From a checkpoint of a small mixture-of-experts model trained on Wikipedia.
Training: 585M tokens, 4052 steps.
Below are experts of layer 4 (counted from 0) of a mixture-of-experts language model. Rows are named router (the router's row for the expert) and show model dimensions 120-159. Each number is 128 + 24 x the weight over its row's rms, rounded and kept within 0 to 255.
After each expert's rows: a language model's description of what the expert responds to. This comes from a sample of Wikipedia text that the model never trained on.

# expert 50
router [142 141 158 103 158 109  93 131 152 161 135 138 155 105 135 151 153 100 150 164 150 121 139 115  71 120 184 119 132 129 145 173  94 142 136 142 110  73  91 124]
What it handles: First piece of a word after a space following "to", "and" or comma, e.g. "er" in era, "con", "num", "bec", "dis".

# expert 42
router [155 111  89 103 109 107 109 114 117 134 171 117 116 143 125 107 123 128 110 125 138 122 148 129  89 131 135  89 123 179 122 118 132 130 154  84 119 116 155 121]
What it handles: Word stems or middle pieces awaiting an ending, such as follow, includ, play, produc, and or in short, George.

# expert 32
router [105 116 126 146 129 128 149 118 127 173 103 156 101 128 141 100 106 133 131 142  74 149 126 125 111 105 117 183 109 144 100 121 159 154 160 116 125 181 100 115]
What it handles: Pieces following an initial capital or abbreviation, especially place-name parts after S or St (San Marco, St. Petersburg), plus "New", "United", "Inter".

# expert 13
router [126 169 100 115 132 123 104 155 131 104 125 109 138 149 129 123 137 155 159 125 129 117 138 109 169 180  98 111 125 129 128  82 119 138  92 141  97 158 130 121]
What it handles: Final pieces of words before a colon or line break in infobox or taxonomy lists, such as Superfamily, Coordinates, Mathematics, Years active.

# expert 0
router [109 117 156 127 104 132 120 142 144 160 126 129 124 136 128 121 157 133 106 126 133 143 130 142 105 180 159 148 118 150 109 150 138 173 147 113 109  66  91 142]
What it handles: First pieces of split words right after the, a, his, such as pl in plans, pr, serv, Com in Comic.

# expert 44
router [130 123 116 146 102 145 144 160 116 136 120 154  92 136 133 114  93 125  76  74 117 115 170  83 120 132 144 107 139 169 180 105 130 124 109 162  90 112 146 111]
What it handles: Second pieces of common words after h/th/wh, such as "ew" in homework, nephew, "ow" in However, "ere", "ing".

# expert 41
router [148 112 130 139  76 164 117 139 178 128 113 122 120 130 139 133 105 112 125  87  80 136 175 158 106 102 142 107  86 140 146 125 127 112 129 106 120 100 141 103]
What it handles: Middle pieces of ordinary words after a short stem, especially Pr-of-essor, acc-ept-ance, tr-ans-ferred, M-ember, cel-ebr-ation.

# expert 59
router [136 132  89 125  70 114 154 122  99 129  94 119  90 155 104 134 136 108 140 129 137 136 122 162 194 144 109 129 145 113 155 114 127 130  97 121 123 114  81 171]
What it handles: Compass words and infobox field pieces, such as northe-ast, northw-est, "Genus:", "- S-ubdivisions", plus commas and slashes in place names and pronunciations.

# expert 31
router [112  93  92 162 114 120 109 115 102 116 115 112 150 124 115 156 116 173 141 115 127 122 132 129 156 111 156 112 166 135 171 162  93  92  90 153 158 155 145 151]
What it handles: Thousands commas inside numbers (265,612), sentence-final periods before paragraph breaks, percent signs, degree marks, and sentence-opening It.

# expert 24
router [ 94 165 140 152 157 115 107 143 113 122 129 130 133 134  76 124 125 147 138 147  97 128 132 186 106 125 135 161 139 112 126 119 125 166 108 123 116 124 125 129]
What it handles: Mostly ir after f, g, th as in firm, girl, third, plus word endings like first, that, st.

# expert 8
router [154 143 109 112  96 109 115 126 173 108  88  94  98 131 118 148 100 116 126 145 149 145 100  97 161 129 140 162 139 128 134 157 118  89  89 135 130 174 159 135]
What it handles: Word piece "ar" inside words and names (Caernarfon, Commissars, Large), plus closing pipes, parentheses and final digits of years.

# expert 56
router [ 90 107 153 150 113 128 141 102 163 163 133 149 127 140 130 127 157 125 132  97 112 158 146  85 141 144  95 108 126 106 150  74 156 145 124 127 123 133 111 164]
What it handles: Second piece after a capital in proper names, e.g. "ss" in Assam, Assembly, "overn", "eg", plus South, National, United, month names.

# expert 46
router [113 127  97 138 161 157 167 150 115 119 102 139 122 163 122 121 154  96 168 101 156 105  94  98 111 139 140  95 115 148 124  92 178 108 154 114 103 108 153 133]
What it handles: The pieces di and in or In, both as whole words and inside words like Hin-di, di-esel, Pin-di, s-elec-tive.

# expert 61
router [163  97 166 139  82 149 173 136 139 100 133 121 152 119 120 107 123 161 108 135 182 154 124 126 109 128 139 101 152  99 145 168  92 153  82 150  90 131 140 102]
What it handles: Pieces all, ell, oll inside names (Vassallo, Counsellor, lamellar), plus has, have, had, and commas after list items.

# expert 23
router [121 137 120 112 124  89 135 126 133 149 154 121 144 130 124 148 171 140 145  71 123 141 136 127 168 155  98 108 118  90 129  89 105 147 156 151 132 131 115 144]
What it handles: Line-initial list dashes, table pipes, == heading marks and coordinate symbols ° ′ ″ in infoboxes, such as "- Location:", "- Born:".

# expert 63
router [151 130 141 119 122 114 101 155  98 115 112 135 124 145 162  94 157 122 150 116 146 143 136 142 143 141 163 100 117  96  60 126 125 106 130 131 160 124 121 165]
What it handles: Adjective suffixes like al, ial, ous, ical and endings like ted or ting closing a word, as in marti-al arts, division-al, Suppor-ting.

# expert 37
router [125 147 107 128 107 159 138 148 120 128 137  74  64 145 141 118 140 115 120 129  98  99 116 121 150 108 148 126 114 129  79 120 141 118 155 155 167 137  91 159]
What it handles: Word pieces like per, er, or following m or em, especially emperor, hyper, plus scattered pieces like Man, Moody, mm.

# expert 54
router [135 106 129 103 154 143 146 159 156 112 124 138  92 121 170 151 127 122 156 142  96  93 132 160 145 148  99 126 137 101 130 119 138 133 160 154 123 163 146 138]
What it handles: Prepositions like in, from, during, and final year digits or colons in birth dates, Born: and table date cells.

# expert 15
router [136 140 150 135 118 113 147  94  86 156 142 159 157 132 174 125  88 112 125 142 110 118 140 111 146 129  99 120 144 122 153 133 151 114 100 141 103  94 140 160]
What it handles: Single capital letters or first pieces starting a name or word after a period, pipe or colon, such as A(wards), U(SA), H(is), -smi(th).

# expert 47
router [162 139 131 103 136 149 135 146 142 134 153 112 143 116 107 141 144 157 123 123 189 161 130 126 140 157 140 118 107 128 152 176  53 132 155 111 125 165 150 119]
What it handles: The piece el inside names and words, such as Abd-el-jabbar, hims-el-f, Infi-el-der, plus apostrophes and year prefixes like 200, 201.

# expert 45
router [135 118 114 125  99 126 173  88 113 117 187 100 132 116  84 129 109 150 133 156 129 151 125 135 132 155 149 148 154  90 138 160 168 120 141 129 153 146  73 125]
What it handles: The word of and other prepositions (for, between, from), and the colon after infobox field labels, as in Language:, Conflicts:, episode of.

# expert 18
router [141 106 137  96  91 129 133 157 143 147 114 145 155 142 105 118 124 150 102 117  97 150 115 109 148  99  87 137 136 147 108  87 101 114  98  68 149  79 129 144]
What it handles: The letter u inside words such as eventually, league, studied, plus adjective endings ian, ish, ese, an as in Russian, Iberian.

# expert 33
router [159 116 153 106 142 128 128 103 171  87  99 148 129 129 163 138 172 148 117 100 104 132 103 160 116 124 153 157 116 111 145  82 135 147 107 118 124 118 130 126]
What it handles: The letter s or S, both plural endings and word starts, plus some digits, as in production-s, T-s-chaikovsky, Mr-s, s-everal, S-porting.

# expert 21
router [ 75 101 182 117 111 126 115 135 124 153 164 120 103 117 136 137 114 104 152 109 124 146 129 150 151 103 173  75 111 138 109 121 137 130 101 158 133 154 131 113]
What it handles: Middle pieces like at, it, ish, ut inside names and words after an opening consonant, as in Mor-it-z, mar-it-al, publ-ish-ing, The-at-re.

# expert 43
router [167 120  86 166 140 149  93 127 169  85 151 122 138 171 163 124 132 149 159 134 153 146 138 164 155  86 114 121 145 150 101 118 140 168  99 116 109 138 148 137]
What it handles: Mid- or end-word pieces es, ic, res, tic, often after v or c, as in themselves, analyses, Quebec, effects.

# expert 38
router [114 183 111  93 190 115 105 137  86 143  87 139 175 125 112 144 164 121 120 121 102 108  98 110 148 190  94 125 179 166 107 154 117 137  78  90 101 172 161 131]
What it handles: Single letters mid-word, most often "f" in compounds like firefighters, traffic, Scientific, plus "if", "ef", "graph".

# expert 12
router [ 87 126 130 128 126 123 102 126 132 135 125 119 138  97 160  93 131 134 132 140 141 140 117 134 101  92 150 129 105 157  93 126 104 133 166 181 149 116 131 118]
What it handles: Second or early pieces inside longer words, often after a prefix, such as ul in expulsion, am in disambiguation, sup, pres, Al.

# expert 17
router [117  91 138 129 183 133 110 122 147 151 141 143 139 108 101 166  84 133 142 120 128 148 126 181  96  96 147 167 127 104 170 113 144  96 132 113 153 145 161  90]
What it handles: Short letter pieces early in proper names, often in sports tables and schedules, such as W-e-ber, Y-er-evan, O-sh-awa, F-al-cons.

# expert 14
router [135 136 188 145  88 124 147 137 102 117 121 148 121 125  92 127 123 100 148 145 134 174 110  88 143 126 114 130  97 128 155 161 126 127 128 128 144 121 120 189]
What it handles: Commas, opening parentheses, dashes and slashes between numbers in scores, date ranges and codes (7–5, 2002/438), plus month names before dates.

# expert 40
router [130 138 105  88 140 151 127 100 152 121 128 118 155 110 126 121 125  77  65 117 129 147 145 167  92 142 143 132 133 155 138 177 134 129 124 121 116 133  79  95]
What it handles: Single first letters or onsets of words split off, such as l in second-largest, t in taken, fl, pre, re, N in Naval.

# expert 39
router [ 61  91  95 138 146 157 152 128 157 109 149 147 144 136 132 157 150 133 140 112 160 126 157 134 146  90 140 127 113 148 149 123  72 117 139 167 143 114 149 181]
What it handles: Pipes, brackets, percent signs and digits inside demographic, climate and election tables, such as −20.0 (−28, 13.03% |, Can-di-date.

# expert 22
router [121 180 125 116 105 142 108 142 130 140 129 140  95 130  85 115 153 148 110 132 132 146 122 162 116 123 127 120 128 137 148 139 149 105 122 119  65 124  99 122]
What it handles: Word-internal en and an pieces, as in maint-en-ance, d-en-ied, gard-en, V-en-us, plus some capital letters starting names.

# expert 53
router [104 160 114 151 127 115 131 171 130 104 133 152 116 112 140 126  98 111 140 166 122 153  90 151  96 132 125 100 100 103 110 147 176 136 104  90 105 154 100 139]
What it handles: The letter i, in and h inside names and words, often after Ch or k, such as Ch-i-plin, Beck-i-e, commerc-i-als, and diacritic bytes.

# expert 5
router [119 103 141 151 121  92 126 124  92 146 120 145 121 138 124 110  77 139 137 107 114 112 112 115 146 120 144 152 115 118 142 140 156 116 108 121 154 127 103 119]
What it handles: Separators and name starts in lists and tables, such as |, /, –, = and foreign connectives like y, de, i, in sports results and credits.

# expert 30
router [133 120 170 136  90 135 115 151 146 117 108 128  81 120 129 127 142 150  84 109  97 125 144 151  89  95 145 142 125 174 100 157 139 145 138 104 138 116 117 176]
What it handles: Articles, possessives and determiners opening a noun phrase, such as the, a, his, their, this, no, each.

# expert 7
router [181 149 109 135 122 114 122 166  71 128 135 135 125 132 105 139 103 129 115 170 131 135 103 127 170 140 110 105 111 135  94 126 114 122  75 106 101 147 118 126]
What it handles: Inner pieces like a, o, r, or, an, mostly after accented letters in Hungarian, Czech and other foreign names (Kapuvár, Šárka, Socorro).

# expert 52
router [129 119 166 159 177 150 143 109  95 120 165 134 126 141 128 175 176 154  91 124 126 146 124 124 122 137 133 153 110 141 129 102 147 121 121  99 130 174 102 106]
What it handles: The letter p or P and p-containing pieces inside words, such as Ap-p-earing, Pres-p-a, tor-p-edo, amp, app.

# expert 1
router [146 124 132 160 120 127  98 121 134 144 117 134 125 119  86 126 109 152 152 135 109 119 121 159  86  97 129 161 117 105  95 132 163 113 130 164 158  91  90 142]
What it handles: Words like the, his, their, this right after prepositions (of the, in its), plus pipe cells after names in tables.

# expert 26
router [146 174 106 108 118 123 120 132 114  81 121 104 119 137 115  90 134 145  80 148 149  73 140 104 120 110 149 127 119  96  92 142 128 150 120 116  90 121 156 120]
What it handles: Word-final suffix pieces completing nouns, often before comma or period: -y in cinematography, -er in Manager, -sion, -tion, -ment.

# expert 28
router [170 165 156 100 121  65 114 138 103 149 137 128  81 159 175 155 104 124 105 116 161 124 175 131 112 143 127 104 174 160 122 141  78  93 138 124 115 133 144 120]
What it handles: Sentence punctuation, paragraph breaks and core function words like was, is, which, who, has, especially the copula after a subject.

# expert 6
router [114 119 126 167 138 126 113 127 141 136 121 160 120 136  91 159 124  94  89 115 137 123 134 110 167 106 112 130 114 128 136 103 152 119 126 163 115 145 159  88]
What it handles: Equals-sign heading markers closing or opening section titles like See also and Plot, plus mid-name word pieces in lists and tables.

# expert 3
router [ 90 107 106 120 178 118 168 132 141 136 115 111 111 133 127 117  80  87 126 134 129 114 119 138 100 103  97 123 105 142 156 143 144 146 157 143 157 141 129 139]
What it handles: Word-ending pieces and bare spaces inside names, numbers or formulas, plus raw byte pieces of Chinese or Korean characters, as in 西城, 서면, "ar", "ave".